Experts of a small language model.
Experts: 160 squared ReLU neurons an expert, 4 picks a token.
Below are experts of layer 3 (counted from 0) of a mixture-of-experts language model. Rows are named router (the router's row for the expert), up (a neuron's input weights, with its number) and show model dimensions 0-191. Each number is 128 + 32 x the weight over its row's rms, rounded and kept within 0 to 255.
After each expert's rows: "comes after" lists some tokens at least twice as common just before its tokens as in all text. This comes from a sample of Wikipedia text that the model never trained on. Tokens count by the router's weight.

# expert 35
router [146 129  80 148 163 127 122 135 163  91 188 170 144 140 128 148 134 152 133 102 202 100  98 130  73 127 135  83 151 121 187  91 116 106 132 124 180  95 104 162  83 151 107 132 128 160 169 133 141 124 135  92 107 100 169 186 163 164 111 160 182 111 109 133 130 108 127 189 101 101 104 108 120 146 103 119 153 157 117 180 140 147 118  88 159 107 135 114 115 112 151  90 121 100 134 201 161 125 113 159  91 189 139 115 195 104 138 111 127 236 198 124 119 119 127 165 149 196 141  92  90 139 144 202 140 134 119 134 119  93  99 125 120 130 158  91  72 106 111 131 157 166 118 123 156 151 170 159  78 156 116 133 137 106 180 106 159 159  98  87 134 136 133 146 124 107 181 126 169  85 155 130 137 169 163 128 105 159 173  70  69 133 177  92 183  85 149 227 160 125 143 125]
up1 [111 131 123 165 134 103  68  91  97 153  82 136 184 105 122 147 113 139 176 214 127 155 132 140 112 107  94 109 152 157 138 127 118 168  78 130  88  74 169 104 119  84 125 152 183 168  55 172 124 120 111  89  85 163  87 138 115 158 160 157  89 129 150  79 126 160 130 157 147 139 175  93 150 110  66  93 159 161 146  93 169 156 130 173 128 124  85 158 156 168 164 148  66 133 184 153 119 155 114 107 143 130 112  81 108 161  78 134 181 116 121  96 101 129  97 156 136 172 119 133  85 171  64 126 116 139  51 122 119 168 131 122 161 149 106  75 151 126 105 117 113 133 111 164 163 106 147 123 127 113 104  81 157  87 122 125 129 152  87  88 175 189 204 158  91 109 119 132 116 151 170  62 107 112  93 170  95  54 154 122 178 129 156  97 112 163 160 107 106 129  93 134]
comes after: "'", " he", " He", " and", " in", " She"

# expert 60
router [159 144 139 134 166 137 115  95 172  99 171  67  89 153 161 151  62 112 110 140 111 147 133 137 130 147 143 124 122 124 110 118 116 114 118 179  83  75 141 152 108 149 169 142 111 166 126 211 127  92 142 155 106  94  98 118  80 162 181 140 165 210 172 115 183  91 171 126 141 124 166 153 109 117 138 146 137 121 186 101 108 126 174 163 109  98 133  90 114 111  84 140 145 114  66 126 128 125 103 111  62 109  90 106  73 110 137 126 161 117 166 111 142 129 140 127 138 163 139 173 178 135 164 102  49 131 145  95 114 115  95 140  98 164 130 148 204 109 125 153 149  50 117  96  76 135 135 113 110 165 126 119  91 166 145 117 127 137 111  93  88  84 135 187  88  72  82 104 194 162 162  96 179 115 119 133 122  70 161 121 173 134 102 150 129 220 115  63 122 135 125 100]
up0 [126 130 133  77 170  70  69 110 141 137 142 144 102 130  89 148 172 166 160 135 121 147  68 172  60 103  48 126 190 133  97 196 104 161  93  53 129  96 181 157 146 122  95 142  59  75 112 104 153 145 142 159 113 150  98  97 122  82 125 157 116 137 171 145 115 171 164  99 134 101 172 116 150 188 144 158 121  89 135 159 104 186 133 181 132 112 128 105 162 169  71 162  98 141 143 147 116 198 103 133  96 119 138  68 134 151  95  98 145 113 130  87 133 158  86 129 121 157 153  91 139 171 171 120 153 118 125 169 140 139 110 107 125 106 159 143 112 123 167 153 111 106 149  76  98 126  87 131 125 131  79  98 114 138  90 139 145  79 117 127  89 101 126 171  43 115 176 143  85 136  97  50 116  79 148 198  93 157 159 108 129 134 155 118 120  81 148 128 104 116 145 136]
comes after: "-", "/", " th", " co", " M", "Se"

# expert 6
router [166 157 110 123 146 149 114 108  98  71 129 181 142 144 129 174  99 165 139 144 117 153 102 120 126 107  63 156 163 183 112 137  63  82 143 127 171  37 178 117 120 157 109 179 156 143 140 112 149 136 144  99 167  80 197 137 115 133 122 102 130 142 189  89 117 110 124 151  70 146 146  66 185 192 148 188 117 141 106 115 131  97 116 118  98 226 127 132 162  97 168 141 109 114 159 139 162 134 148 149 138 116 151 112 158 124 166 167 155 155  99 120 153  81 162 119 138 147  76  98 130 142 140 178 179 164  55 104 152 119 131 126 137 155 111 125 135 130 189 180 137 149 165  88 175 125 155 153 109 108 112  85 239 105 100  89 170 168 122 141 111 172  95 126 142 118  82 145 111 141 120 103 163 145  74  65  90 101 125 103 102 119 144 139 135 168 156 145 115 139 135 135]
up1 [ 78 141 184 107 135 123 121  50 159 135 189 130 122 131 148 141 182 122 154 102 123 130 147  95 129 117 186 142 110 101 131 102 144 126  90 161 131 101 116 141 141 150 147 151 129  51 107 219 183 120 113 175  67 115 187 145 144  79  91 163 124 153 188 154 124  96 127 162 146 141 179 101 108 113 100  80  92 130 158  81  65 161 149 158 140 133 112 159 154 197 133 129 105 100  84 144 126  93 165 141 128 103 147 109 138 125  98  91 107 124 150 185 146 144  78 134 105 100 133 133 150 124 152 165 152  76 174 110 149 112 110 107 136 161  98  78 111 142  95 138 158 140 112 130  95 121 112 112 126 138  44 167 103 131 206  92 131 123 140 103 175  77 162 172 157 105 146 124 109 180 119 141 117  87 192 107 130 187 169 125 199 104 128  71 105 157 139 124 187 135 109  72]
comes after: " the", " The", " a", "The", " his", " their"

# expert 13
router [150 133 129 166 123  74 159 154 184 125  89 155 157  99 163 104 115 110  98  90 127 167  71  96  98 178 143 135 166 113 172 167  99 104  83 146 166 139  85 182 181 122  99 111 132 160  93 111 122 182 103 158 142 167 118 183 135 106 144  97 169 115 122 115 148 128 173 175 156 192 128 124 203  53  68  85 147 163 125  96 189  75 126 131 130 122 153 128 119 116 116 126  86 143 111 170 119 151 145 146  72 122 142 135  94 144 165 106 147 131 145 120 134  64 169  98 126 133  85  56  75 105 129 151 139 107 136 124 115 138 165  89  96 134 130 159 103 140 122 167 150 102  67 141 133 130 155 157 130 181 144 116 157 107 155 157 183 121 122 100 108 159 112 158 156 113 159 162 142  95 168 115  54 168 130 125 129  83 159  90  62 216 162  94 130  71 113 184 115  93 122 131]
up1 [136 114 122  51  82 130 156 165 141 147 146 132  52 166  96 111 203  88  69 122 132 175 139 189 138 129 123 139 120 103 187 113 103 107 158 133  54 144 174 134 141 121 140 187 162  95 116  93 131 152  98  99 199 172 121 161 106 113  99 105 147 125 120 195  75 135 145 154 217  79 197 106 190 117 133 158 135 151 187 199 117 126 115 163 105 128 102  78 116 129 120 149 115 135 121 120 116 118 149 107 112 162 114 180 165 129 154 145 117 151 163 175  88  91 124 123 170 160 120 116 132 117 173  93 168 173 129  86 128 108 131 162 140 102 106 115  99 150  88 130 165 142 149 158  85 201 139  98 139 136 133  90  95 145 167 128 101 125 128  53  92 116 124 101 149 111 112 135 145  83 103 110 165 112 102 204 123 125 148 150 126 139 156 155 132 112 147  46 117 158 100 126]
comes after: " was", " to", " he", " He", " and", " had"

# expert 56
router [127 122 176 142 102 138 104  49 122 150 155 150 125 163 152 126 126 143 178  76 114 158  81 142  89 147 125 179  95 110 129 136  86 148 100 136 161 132 106 132 143 157 109  59 111 112 124 200 180  84 189 155 159 147 194 127 120  66  79 152 157  80 132 157 130 107 132 135 135 120 160  63 138 184 100 166  97  82  82 109 126 142 173 128 115  85 144 127  96 181 168  87 119 117 144 136 135  81 180 182 160 140 113 129 120 124 142  98  73 106 165 163 162 108  90  80 172 169 176 150 158 106 149 123 134 140 120 102 158  98 141 135 160 153 112  84 201 147 119  97 177 110 190 100 138 123 170  94 106 141  60 181 139  88 140  94 108 156 181 127 170 107 116  91 137  95 110  80 147 117 116  98 102 118 154  71 120 185 150 127 187  96 147  89 134 134 136 113 118 149  81 109]
up1 [147 134 141 175 116 163  92 142 116 106  78 162 114 146  76 145  87 143 151 189  82 139 123 136 108 116  30 107 120  88 139 110 183 126 117 159 125 129 133 109 112 195 106 152  98 100 100  96  91 142 124 129  79 192 126 150  54 147 120 165  79 156 100  96 174 144 142 163  71 181 156 159 142 141 117  90 114 151 108 118 171 118  93  98 128 133  88 142 173  75  82 148 131 116 142 125 139 134 123 170  39 124 171 138  76  89  92 141 190 123  84 118 103 114  72 134 126 140 111 166 135 125 129 131  94 176 136 106  98 176 112  86 127 187 100 109 121 139 118 122 104 153  96  98 125 124 125 121 117 143 140  74  83 101 119  82 122 100 140 188 179  80 176 117  45 112 140 153  72 161 179 130 103 153  56 133 103 102 191 135 149 145 125 174 137 159  95 120 132 120 117 151]
comes after: ",", " (", "–", ".", "19", " 18"

# expert 41
router [170 102 110 160  79  82 132 139 120 151 143 107 166 130 103 140 198  88 136 107 130 118 169 145 169 161 177 121 124 123  62 205 135 165 140 129 145  93 113 109 119 130 135  76 153 146 124 103 172 136  89 131 148 158 181 165 166  98 157 117 104 138 128 134 118 161 137 168 112 209 145 149 183  87  99  77 119 180 118 105 169 110 148 102 113 120 177 131 149 129 103 131 164 123 129 124 154 166  98 115  81 125 132 172 136 146 155  77 102 137 123 149  83 156 110 121  37 114 120 113 134 154  86 161 122 121  97 114 127 147 183  94 161 177 114 127 127 132 157 123 115 156  63 102  84  64 113 118 136 156  75 141 148  88 144 187 182 136 166 148 119  85  97 135 164 165 109  81 185 111 145 182 101  84 174 159  92  96 133  95 158  86 160  98  69 199 147  84  91  89 131 168]
up1 [144 171 137  90 108 145 111 122 123 131 194 182 182 123 124 162 135 106 187 130 142 123 121 107 110 168  72 120 119 142 185  78 169 110 178 134  71  98 124 151 124  67 106 150 124 138  84 117 177 129 118 141 154 106 134  95 134 152 126 191  92 135 151 170 141 172 137 225  99  95 102 136 191 154 136 133 153 138  89 113 131 201 118  70 120 142 100  51 183 156 125 139 179 146 161 132 135 131 211 118 129 143 108 169 123 152 147 203  97 143  74 125 184 106  93 111 161  90  98 103 178 126 219 206 125 165 128 142 163 136 133 131 141 108 118 128 120 135 168  80 187  98 142 110 112 100 143  96 116 128  87  99 129  90  83 100 143 126 142 179  92 144 170  98 108  82 124  89 168 126 158 128  82 135 128 145 148 120 156 124 127 153  93  99 120 137 124 137  98 143 111 110]
comes after: " It", ",", " which", " it", " one", " is"

# expert 11
router [ 96 175 181 140 182 125 132 150 200 155 141 183 147  91 166 163 181 106 104 127  84 105 170 115 170 114 110 113 137 144 142 120 183 118 116 146  94 187 100 148 105  74 105 148 176 135 136 147  73 100 203 146 130 143 132 163  94 150 123 116 162 138 106 185 166  87 145 135 113  71  57 113  65 128 134 130  96 103 134 124 157  85 124 128 115  93 122 102 131  79 176  79 135 125  89  81 115  70 142 118 171 111  39  88 103 116 102 111 144  83  95 119  96  99 150 168 105 109 150 115 181 106 169  96  86 125 160 104 128 163 123 179 161 139 145 142 105 117 137 163 157 172  82 140 148 124 122 140 122 144  87 164  99  72 180 114 154 109 130 120 108 164 102 152 122 153 112 152 103  94 158 181 124 183 168 126 193  75 108 162 111 139 141  75  89 122 141 104  76 130  87 153]
up0 [113 138 114 177 146  85 147 119 150 149 126 177 102 119 153 133 132 133 129  77 114 164 129  87 145  84 108 157 125 113  94 178  83 107 112 140 111 129  84 128 113 129 135 182 165 105 111 126 125 148 150 136 165 118 164 141 141 154 187  93  85 107 151 113  39 110 135 171 134 141 162 142 140 124 136 101 136  95 142 119 141 115 123 119 131 210 139  95 140 126  87 195 107  74 128 113 134 203 139 137  93 110 102 182  60 154 206 116 177 143 138 147 123 143 134  90  76  92 112 123 127 196 114 114 148 158 119 167 109 130 121  81 146  74 112 193 128 108 173 109 117 107 198  86 108 146 148 168 173 104 130 133  61 174 125 147 130 177 164 122 114  66 125 152 147 139  83 184  97 155 163 135  68 155 111 141 117 137 191 138 114 195 117  96  74  91 199 159 120  97 107  85]
comes after: "|", "-", " All", "o", " O", "u"

# expert 51
router [ 93 155 102 179 102  95 173  99  87 163 117 132 143 145 148 142 128 104  79 155 169 163  74 128 101 122 113 124 117  91 140 129  73 120 125 118 125  52  90 151  83 123  94 150 101 120 114 157  87 143 175 105 180 134 151 128 144 142 141 138 102 128 173 169 121 133 131 121  93 192 151 103 106 189 141 143  75 127 124  96 133 135 201 122  94 134 102 124 123 167 105 106 152 124 102 138 151 120 106  71 130 121 127 116 106 121  93  95 123 184 156 135  91  85 166 102 165 130 115 156  95  51 109 138 175 119  95  77  89  81 155 134  92 104 170 132 101 160  73 203 115 157 101 112 167 177 113  79  83 147 130 145 214 135 156 137  99 117 112 146 120  96 167 126 171 132 194 117 185  95 145 106 187 219 106  74 145 146 125 173  93 131 166 139 128  95 104  67 138 111 165 148]
up1 [ 89 114 152 132 126 144 117 105 156 134 141 170 105 126  99 114 100 181 146  80 110 101  96 108  54 125 112 128 158 136 118 124 101 165  75  96 140  75  92  92 156  59 147 152  79  81 118 145 195 139  90 149  44 153 158  66 134 158 121  88  94 158 158 131 141 155 125  75 135 182 128 136 160 118 166 117  96 187 137 134 103 159  87 121 179 153 115 155 104 118 121 123 102 119 101  67 129 165 108 149 152  97  66 135  88 100 124 102 100 140 149 149 168 137  83 204 149 111 150 109 134 134 125 164 124 177 143 160 112 102 119 157 179 123  89 167 100 111 131 147  73 161 158 190 164  56 135 157 181 147  97 115 112 110 120 125 144 156 120 225 156 110 122 139 121 114 140 153 157 131 121 172 111  70  50 117 135  99  78 139 102 153 124  91  90 200 104 112 136 120 111 145]
comes after: " |", "|", "°", "″", " –", "0"